{"n_experts": 96, "moe_layers": [0, 1, 2, 3, 4, 5, 6, 7, 8], "grad_clip": 1.0, "batch_tokens": 131072, "train_tokens": 618500000}
Below are experts of layer 2 (counted from 0) of a mixture-of-experts language model. Rows are named router (the router's row for the expert), gate (a neuron's input weights, with its number), up (a neuron's input weights, with its number) and show model dimensions 64-127. Each number is 128 + 32 x the weight over its row's rms, rounded and kept within 0 to 255. Numbers have three digits each.
After each expert's rows: "comes after" lists some tokens at least twice as common just before its tokens as in all text. This comes from a sample of Wikipedia text that the model never trained on. Tokens count by the router's weight.

# expert 68
router:131139136097178114156159146141162129116166148142152069117125135132214116125089116115189156150147147165138146146128170172139137172086136101167137137117074126059122083154079167156089081125126098
gate0:100148114138088090156121141166141160119182153114184125118148134125126158127090168150153161114151151152136094106099151143118114122112170070132139148138123137185065173159121108114123131079143131
up0:137176085175081204135129075127159110165101130133128185096129150128089118138136117150120148160132135097117177153098088050165142107145099147153100123104150130088133153106149177086152169161123184
comes after: "|", ":", " |", "-", " in", "″N"

# expert 61
router:141193065137193102137170155094164148160138155108188111055110129160145137108062094124124149091205104115125158160106131158119167164103119155137084141124084097097154105139062132129086099137149099
gate0:148154084117194101118085120132111113125116077065131128143070146151122136154154146143167185124157116131095135183094117071127071129181159149111070134135075127169092095101107084148112123123113150
up0:123119209140146161156152117118128092128103155150055076088136108131129158125105130105131098123116133104135109071172113110158125156122156119164134182119167178105124189168163169075087114156152109
comes after: ")", "0", "4", "6", "3", "5"

# expert 6
router:152139134088200125130166162148167129120135151107171126063141139111119100114090068082137095158138158153131130177081136145143108115126106158112107100067133139055126133192080123142078064105128084
gate0:135095140106089171161149090151147135121166139148114093096129158153160174100095090105174134088148048160066167141082163169141146174128118097142152150132122072158150127083169171124179114166140147
up0:160145117107142108165105141097167115131156133078107149103134167092128148180144152157207141125182139047168084079148143169120114129068152187157128124192138099135186105085146071079157104121131135
comes after: " the", " The", " a", " National", "-", "'s"

# expert 54
router:157136115068187106150118132092152097135132155077148120072127176177197145101125117089131087115184146132150175140092133172138140125083146118102132111101107100126157117173118156117084082126147091
gate0:184185126147194176133107117122090117113170196079147147081164111092124109113107143121143102150188101165078117121085112168109122115168093183113100070128123139110178143098129078103076046119115114
up0:044110125147153097055114115148128114126098093130121163108135201152160089081106113152087123075081077126136105147103147116107042139137155118144166178145094104160089084088134153150139140179170140
comes after: ".", "5", "3", "4", "6", "7"

# expert 64
router:112129090133174083107135116118132155116137130119134114121150106148201078128116101089146120094159134140112132161095164153132168169104113112120143134125073125075153104162089147152101143137156123
gate0:154120151079121094104111080118091063134091156169137085109164087132110187084117071133133171102139134145144114094181122063123144112076095120070105151191080128073140166092140096105119134117136102
up0:156135144140125131105085127090100119157087165177127115128162101135090134068147112185129109133137125059093148096143105136136099140150116091094122145184086161167123117133153072191116159154064130
comes after: " the", " a", "|", "-", "'s", " •"

# expert 38
router:091155086098211112112160151104144108153123134123131110108100174192168124117062098105156093084149122163127111151129163181142120166125140131107133122105096109087147129132102138121097109145135152
gate0:121170078107099181102080136163190165152114117142054104136068111154152128148106192112098149097137148155149107079112133091127129164154161095084133155146118076107105196140078049142150131092152159
up0:121185084128124141138110128160176191112128179103067115100128140140111116163108188105103147084064098156102097122120130116162175171122164143110140117115129102055078112099107032117113121095124173
comes after: "0", "9", "1", "2", "8", "7"

# expert 31
router:169134087096170105140149137114156141109139113125139119139120133167212098094088095065166135109127129170094140143121133146160135154110111099123143125095041159131170078164104145157102135120095099
gate0:110115141096102144141173144073136098107132163133058117100141155142122127125148160089221168149156189170104129152152110113158115178128088128079114148147107117119139132124149105135117184123061149
up0:114050150133117125131133096124127098132152116115139139121111133089085190029211137182110074163136105105144116125098114172129070101170139145102109133074144138149159132130107067191117101122088136
comes after: " the", " a", " first", " World", "'s", " second"

# expert 35
router:122144128071166121127177109138135113098171114139171122108158107131188115170075073085119098116190120181159167148122102139173094189120121097129145119116105077056121093126079164136079114163139092
gate0:095109160093139168092123194167172148117144118103151185155123125188159114117073182180126109159133102112116170110151152139141119167125152082150145104081110136101097144123134140151100127148146220
up0:196137101164096141188170106125100157142120130069149128144142114150165181174153160151117171148124094164147102163081104166129155137161142163097095066168050091125094182147103119096120055041000093
comes after: " ", " |", "|", "-", " /", ";"

# expert 76
router:164189116096166141162113131123118146116146180078155073092155130134183133144113094121120128093164112129147113124119129158137139154086107128137102160105066125073140117137150134120065089107117106
gate0:131119149105162069122108113155080093154116093180127119128134105114087153164132116126140077129126171138101120108109157073148115107152110100056055155171169093051176135073143213109114143076136084
up0:150197105163118113100135127130134130145148148159192132139132166148120110176092160120110173168156091137123125117124127114039115153139173072141125131112157174056147116138098124137097144196139152
comes after: " ", "0", "–", "th", " U", " ("

# expert 48
router:147139132079167074133124110086166169111135134136139079125114160144168108148117083128143107083155145146119202152070136183138126115150144153132099168129062107100136089171068146115103115120136065
gate0:143186115072139132137184179190177083133114124101074148111073128127159154106086131128156157140154127068091114137111108130163120110120108109149152136132143196147087150141083157057092151161088137
up0:112079084174104107092136165063127187078107065122166084093084135131145133066143077143161175158126107082117073154062093135090097130123201138114145149092117110100094142086120116137109124122109159
comes after: "0", "-", " a", " ·", " to", " Circ"

# expert 72
router:120132115064188067130160124117150124168122118120151099123149141114195122114058088094143152143149113149130141161115156145193146165139102131134096090089092112056132118153123136147111118129150131
gate0:168156142077175164103067083098131137143146115129116146140109097137155161098183052124118109150088096200138141121130159135094122083094116092116095107062092169155105090161154127121093171084135103
up0:172161160168030073136129104134121068114137193098095148137119133138134170099097115098145157115158149073168150137120094130131119112132091169151136065147113059068095192103092115090131130120150136
comes after: " |", " ", ";", " —;", "%;", " –;"

# expert 65
router:144156108104191106129120126101143112151150087134139120095139181174205113136077120073159109138190089124148142112124138161131143158125150108099101129163117094059131096127116132137073118115134071
gate0:093083105139182136174084123143180155090189117067135124127139118129146101087166142167099151115181091095110125136060113089100164146141101100185097073090121191088167082131131119129106115158109111
up0:082105153066077106125115171112131100148140185128092155140097129123183105154075102091129134133155123159135158130049075152165150085134087142149174146122143136151181165169115157094050095178169106
comes after: "9", "0", "1", "8", "7", "2"

# expert 16
router:107141125076187129117097107103188159122145129132178094130172184169178159086117056086143110160163123163155123178130159169166131163108104157110120122113075083078136104148114153132072159130150088
gate0:119173122136152128057158119134060072125114139177134122101151142188168074100128083089116110106098116182027142154142167127163082116142152073153139157128114101088099073139136150159130084124073132
up0:094097079127102108133092128113107066128138151099122137167156190084179110131108128119186151117130101079125169142153140141153110150140165106146122176137120213109100171061120097208167152119113127
comes after: " |", ";", ":", ".", "-", "="

# expert 86
router:152174109081171121114155095134120106120188144118106120129125128144201155136138089089116143140197142162126166156081176158159135116087108095111140110096076084103142132154147113185070061119137138
gate0:061087147176205157117145109158119147149185102185124112116224081152120099091183108141128143140158128152138133178151165096167084069115124108105168137074179165118084113134122074070150087157115094
up0:122087136177137146208162157122170148053131169102191112147149063140123130136129121084095083134090099109143169154110148149130129151151124124113139167115105133177106112153124183090195170129142135
comes after: ".", " is", " as", " with", ",", " was"

# expert 91
router:124147122096190090162135140105150129136139111170144149074128135192226113159092071072133096133193109165131110188101171144213131134109138106144122150155097082101135154155121150146090134143137076
gate0:120110107138120101138132154117131140175168138146113166118111217139152096106124189141177144138129169073127117108128152097103100133176132039160114116042120163077099124111152061167105098146065184
up0:159079148084159103204089167114148132143138178147135100112114119128128138169161183117168124137180201086150141166120088105095138134175142087147163117093136159172116152143166108118110138189085173
comes after: "1", "2", " ", "–", "3", "4"

# expert 77
router:138121128090209094111125122118154132138147154136111118067145141175173149107110112142175094119128155152091158178132171178157118155123146116144128122143122109022121110168092144162048091100119092
gate0:113115099137115137109104131110129137087133128122118160134138072141143079168161144079036075095160121169080069104166211112122115152169161092129079039095138116149089101138115118118122174136102138
up0:140184145138129169123092145142201163134131138099134194142077177077168108124155124121156133088152134181124072091087111168125163208127145090150153177136143117167168163129138136093144130145110097
comes after: "0", " ", " —", "3", "4", "5"

# expert 93
router:118161109126155092149153123133115131133094146126147120094174177160203137138124090124162148128161109168128119146116129156156114152133115111118100126102120062052141140154087142138091120134119094
gate0:179144116138165181161180102170117191101160117195113134133172117139133176092051130080130134080131134130130148142125143114126147164108100118156165116094110140106126108116169079101067147238178148
up0:118135130059131182150142171133136168156163131152149139072166156120181106117137153115092135113126154118113141156137117094156117162143101074057190098148116155124141142184180124165119115134088106
comes after: " of", " in", " at", " for", " to", " by"

# expert 9
router:121135144087163118137112124085155088141182139072160049086101190136177144118088087130176097073179142159145138126123122132103143151136149137168142201149096100080098120173066145147094113105125116
gate0:095113187109087155115116171117130102135215085141094107087096153139162079124132193148167069136131141148080171147112133113107124156116090080115125150136126152120113117131156144159109171210194129
up0:096212126083128170110120134108183163145112107136142144149105111126090124090144108078080134167121160193166076165147117158112113109129106057075165203081113174139127137144168108113123128127174200
comes after: "-", "==", "\n\n", ":", " and", ")\n\n"

# expert 40
router:123120106054175100134154165136116154158144124087108133096116155162207081105121120144128159119140103137100133179149126156113091132120144120126094131078096133075174129183102156164071116094126077
gate0:190074130107139094109101159161101114091147145135135108123180185136108171136102163132191145111179121107116157156123190099157160160096113125127074090156148161100141132126095093135093116202180131
up0:094128140121131164080105081111097119087170130092132197079126122085156075143149148120115142149146137180149063094179137144142143148098116117141162182111119144166142161166150180112145110122132078
comes after: " of", " in", " on", " to", " from", " at"

# expert 57
router:150113113125189066154167142106138147118153137077142115079151146156183115164062080054136106154144107160147083124088180141114146157117152121115115115141060163075153103139106179139091141102107131
gate0:108092155125186129143163110065199117093052159114077143036182122157149148090124105125097145152092101120135084154161158105150120091102150100152177125098093119178085130102127143097138146111131167
up0:123103137092129158185148161115149180117127151089099157084087102164101139059080135152118112132087099184101137106186148171122108116114076166097125176155126153147158155194175155123144146174079155
comes after: ",", " well", "|", ")", "),", "^{"

# expert 1
router:130098134086192079109179150090160110072150150115143122070150148145163109138068082092160152135157121144134161168102162176136137129107150116098137138090126093079105141120102183141117125098132116
gate0:149132123077181162138143134093159162147107110092071132147065147122145142183136199107116125140115104164109183136135144154120169130146167127152147109141152133118103078106114115150128113132115107
up0:110112107083120162125218113125171135104124102111095184140136152120078136193117131133114142121174161147125138124106109160112151112138179113119131148104137148104160182124112153125113141075215118
comes after: "9", "0", "1", "8", "2", "7"

# expert 73
router:104144103096175108144160146107148152124162125111151122143096154145196136124075075103167122139161123148105089142106152137159155145074138171116116140121066136058108122151088155092118093121129138
gate0:096132116115134125123100135132133140151147116138143085097075118146133115085092152100155091145152059145103129111127093150101103166098128182068108148153142119150123158129124097164087115160189147
up0:114089153125136170101157130099143056107147114141172073098139117131093156128106096102073139068087161141104213173182052145194150080168086139159094144063105110091118054158093120119145112192152131
comes after: " ", " (", "–", "),", " =\n\n", "==="

# expert 49
router:137127120098195165138133157101177149124145115121127072121133142123200088147100120120158115085176114171141158157144136128155128132124077133129114102077079098070158071131110162147098079115155130
gate0:142153121077162121132120084155089133134112109129094167093130124163126136088067153100155140126123110112124104156142077076201157129108140070183175095234074146127163142134144102096081182143075092
up0:120104100113186123120163127117135092112100113120116099128155102145109146141113120169145197195114109146135123092087133159125173065114147086200110159113118163197104111056115151151157152133130098
comes after: " ", "–", " (", "-", "°", ":"

# expert 58
router:129145129110159088132130137111151095161121144122168129137130108149138132073113059083115134121168111154134132182149163172124153176158165125162118160105095085078137128167087124088037101134161116
gate0:075133119121147131197044157160157142164112085146114127143138093106153167145114099127180137095151054153095141120097107161140104187144101145163131161153089173120105169163143106081116097120192172
up0:072161137111180132161123136166160066110127096182142105134149149119136152099169121109178150063145151139130124160135116161162155096121118151154149141195213177113198158215154117115073168129136140
comes after: " the", " a", " and", " his", "'s", " The"

# expert 55
router:069120148123145093153128136108128131089150118106131113121100111157156124133132084130145108110143110167138155137155166108133139172156145103139107107089114102133169128124089148140088115140117108
gate0:124101113080137093145130151126173101132087145119075097108143174057157116112167179135096127091153116187124100161131111113199146136172129120117107136114138142094085121194166030159142133120118119
up0:109182129144185129062151162085100209165157108118136138118130165119114165143099117094098075118095167128126120070113150144138134139086109097129089182109135100117104062062112113115090101098178144
comes after: "\n", ")\n", " |\n", ".\n", ";\n", "==\n"

# expert 39
router:131152088116249093167161100122148132141163148120154101090131109143161127161064091135166130168182128135146148166139171133168157155131084104107141130147115126092137132128122113170096107161138127
gate0:132089114094144122121093165120154159160149122187153141078148100140133092113144157143140123119134117111148107101129133178146138134100103155143120150145134173170050115177149148145131148133197156
up0:198143116107112167114054176137163097098067169100093118149134087148142105087078108065113145157121163201079152151069078146115111175105121171083127096119137152104150081111091134103141115138162186
comes after: " the", " of", " and", " a", " The", " World"

# expert 82
router:127148113111190117143122147070163100152199100085177120125175142138127082107079102137156130104163154188136122151085126166187167136119175083136119126152115134084149101155084132133085110151168094
gate0:112081079117107145140144152113069081115145148163115117102151144099143176140185099123071117166147142131131127119118104161088100133092126138142158184114182103145142112135122142127058186182136083
up0:156149086140148047137088112122108109110078106116138138149127145102169100150084176114095153142193162155146115130135106137160101138162136164121125088162103088168108129124136140108114095100080159
comes after: " |\n", "\n", ")\n", ".\n", ")", "|---|---|---|---|\n"